From a checkpoint of a small mixture-of-experts model trained on Wikipedia: 14.5M parameters.
Below are experts of layer 5 (counted from 0) of a mixture-of-experts language model. Rows are named up (a neuron's input weights, with its number) and show model dimensions 0-159. Each number is 200 + 20 x the weight over its row's rms, rounded and kept within 0 to 999.
Before each expert's rows: a language model's description of what the expert responds to; "mostly gets" lists some tokens that are sent to it at least half of the time. This comes from a sample of Wikipedia text that the model never trained on.

# expert 37
Digits and number pieces in years, dates, scores and table figures, plus counting units like million, years, months, five.
mostly gets: " million", " years", " months", " century", "000", " minutes"
up0,202,234,157,184,183,195,199,190,190,207,226,181,195,188,162,234,211,210,215,219,205,207,217,221,194,214,179,182,192,199,216,212,195,226,178,216,230,206,218,192,206,167,213,200,203,168,219,182,211,228,208,200,225,200,226,201,222,205,243,218,231,223,163,215,193,183,191,192,162,217,180,189,224,238,193,219,204,194,206,220,216,199,169,197,191,180,216,201,223,167,194,206,159,173,232,205,213,222,204,256,225,190,194,148,200,195,237,203,223,199,178,195,229,204,231,166,195,191,199,202,201,226,205,203,226,184,182,198,166,172,210,200,211,201,210,188,206,187,227,212,203,196,181,229,158,177,189,188,209,232,169,199,226,216,190,206,239,186,208,208
up1,186,195,220,205,182,198,177,164,215,189,192,193,242,207,208,179,187,228,180,179,173,182,177,175,213,227,210,187,184,219,205,211,215,237,184,197,194,197,177,193,164,199,187,198,183,168,234,207,189,207,180,194,198,211,193,201,190,188,205,190,195,193,188,166,195,193,217,233,187,189,180,208,190,246,235,196,184,181,166,220,208,228,168,221,189,186,232,169,206,191,190,159,195,188,198,208,176,185,231,205,183,175,202,159,226,208,241,199,212,208,211,190,218,229,247,176,202,175,214,188,191,197,189,219,185,178,214,211,202,224,190,195,217,191,236,211,196,190,212,190,238,191,194,216,166,197,195,219,183,223,163,199,226,219,219,149,228,197,233,231
up2,191,180,183,166,212,224,172,174,202,181,198,210,179,219,209,206,227,198,191,206,190,233,212,187,195,207,197,248,203,235,194,223,174,157,199,219,220,204,224,196,196,204,192,205,178,227,207,175,203,220,221,192,217,195,221,214,208,194,195,179,180,207,217,211,227,218,194,196,206,188,204,195,202,222,192,174,202,133,192,176,228,198,195,174,162,233,183,183,243,190,187,210,202,181,206,190,220,199,231,238,200,212,224,212,196,207,205,165,197,203,186,192,204,223,195,203,217,250,216,225,194,224,227,204,189,211,182,193,191,218,233,221,231,206,196,177,195,197,203,184,206,147,174,230,215,203,257,211,203,213,160,197,215,224,206,219,182,174,177,213
up3,193,209,197,155,157,202,196,206,225,163,243,160,219,188,201,221,204,188,219,202,206,207,220,192,178,198,169,219,217,183,227,180,198,187,196,205,211,179,210,165,212,219,184,190,230,188,195,234,181,221,204,220,213,210,237,222,208,200,205,168,213,218,203,182,208,182,196,194,178,232,163,220,181,186,177,190,220,225,223,219,203,186,187,200,214,175,181,205,176,214,178,207,194,223,222,193,230,168,190,205,180,182,204,189,172,215,222,200,225,200,237,204,189,168,210,186,223,170,180,272,196,213,203,193,209,186,229,191,198,181,195,221,220,192,199,204,230,193,187,212,155,224,198,203,198,246,202,187,202,183,189,191,183,189,210,216,185,152,213,190
up4,214,174,228,196,189,219,252,212,200,191,181,239,231,209,199,177,215,160,197,206,167,190,192,177,199,200,201,216,172,166,184,203,153,191,169,250,178,186,209,171,199,232,230,183,221,206,240,225,202,222,208,211,223,186,199,179,195,187,208,210,180,176,196,181,173,223,209,196,194,216,198,174,207,213,189,209,194,156,191,191,185,181,196,218,196,186,183,218,159,235,187,191,180,191,216,171,169,208,212,191,202,222,212,176,171,172,211,216,139,200,201,188,224,193,210,203,210,179,212,204,224,176,189,195,239,220,221,158,197,228,224,203,185,185,190,222,212,214,195,211,217,190,223,194,213,174,184,217,220,197,201,192,221,195,199,190,221,193,190,198
up5,217,217,201,190,213,188,189,236,207,210,233,219,214,172,178,166,191,180,232,173,213,170,168,225,174,168,183,198,234,186,197,206,217,170,193,221,197,191,176,198,215,187,184,164,229,171,243,222,198,191,202,159,178,206,233,194,198,190,184,187,202,190,214,217,190,217,175,204,180,207,206,209,216,182,175,170,194,206,195,224,213,230,188,174,204,210,181,164,227,228,159,166,228,209,203,184,226,208,235,209,199,208,190,188,247,184,184,223,200,206,189,198,177,209,217,218,214,153,225,204,190,188,209,191,218,192,218,176,186,226,220,213,192,196,185,207,186,183,242,227,205,191,210,221,220,246,213,227,212,195,197,198,174,175,197,206,184,199,215,203
up6,176,193,222,190,219,200,201,171,193,192,191,186,185,206,214,150,249,191,179,192,206,202,194,213,222,194,207,193,206,184,204,188,202,217,203,168,191,192,149,199,246,189,184,185,232,226,198,223,227,210,214,175,204,220,262,175,202,227,201,231,227,182,204,189,239,209,220,212,176,214,176,204,175,210,186,184,184,198,213,198,209,182,193,214,184,172,221,202,211,229,225,217,214,192,205,192,178,171,219,219,185,202,206,211,222,196,202,192,202,227,189,218,233,194,201,197,196,162,178,178,212,213,183,225,210,241,231,219,174,219,209,186,207,202,200,197,189,218,189,186,152,182,202,206,233,186,185,200,189,204,183,242,180,239,238,170,225,195,219,188
up7,188,218,192,183,213,170,163,189,190,191,190,229,199,225,208,176,230,223,210,170,175,228,189,195,181,237,197,215,165,223,199,237,170,163,190,202,227,181,228,186,192,202,180,193,211,168,230,176,217,189,212,213,190,166,205,177,215,208,196,190,183,224,195,197,262,218,197,182,190,199,216,207,169,197,187,188,194,217,173,187,219,186,194,211,185,213,217,168,225,212,204,222,210,175,204,187,209,194,209,214,186,195,195,233,194,222,242,221,183,196,199,196,253,199,194,183,233,194,185,185,206,241,189,196,224,198,198,175,193,196,202,215,188,176,188,187,183,221,192,161,207,158,188,204,219,206,172,228,188,216,178,258,213,198,211,215,193,186,214,218
up8,180,184,215,213,178,185,200,190,205,184,214,194,213,182,187,178,192,170,197,200,177,163,153,192,189,184,174,228,201,191,175,206,212,191,198,235,209,182,197,183,193,215,190,211,201,198,183,147,205,202,219,196,210,186,177,172,213,227,193,178,226,192,193,218,210,224,185,200,197,176,167,215,215,252,196,208,231,232,187,190,190,217,185,192,222,180,229,171,213,223,207,173,189,175,188,186,172,210,198,169,182,177,201,220,191,205,250,170,176,181,224,232,245,164,215,210,203,186,189,192,215,208,172,182,246,224,175,172,207,221,191,200,166,207,194,208,231,178,220,158,218,180,210,186,208,187,175,195,186,194,199,193,181,189,209,232,182,216,199,197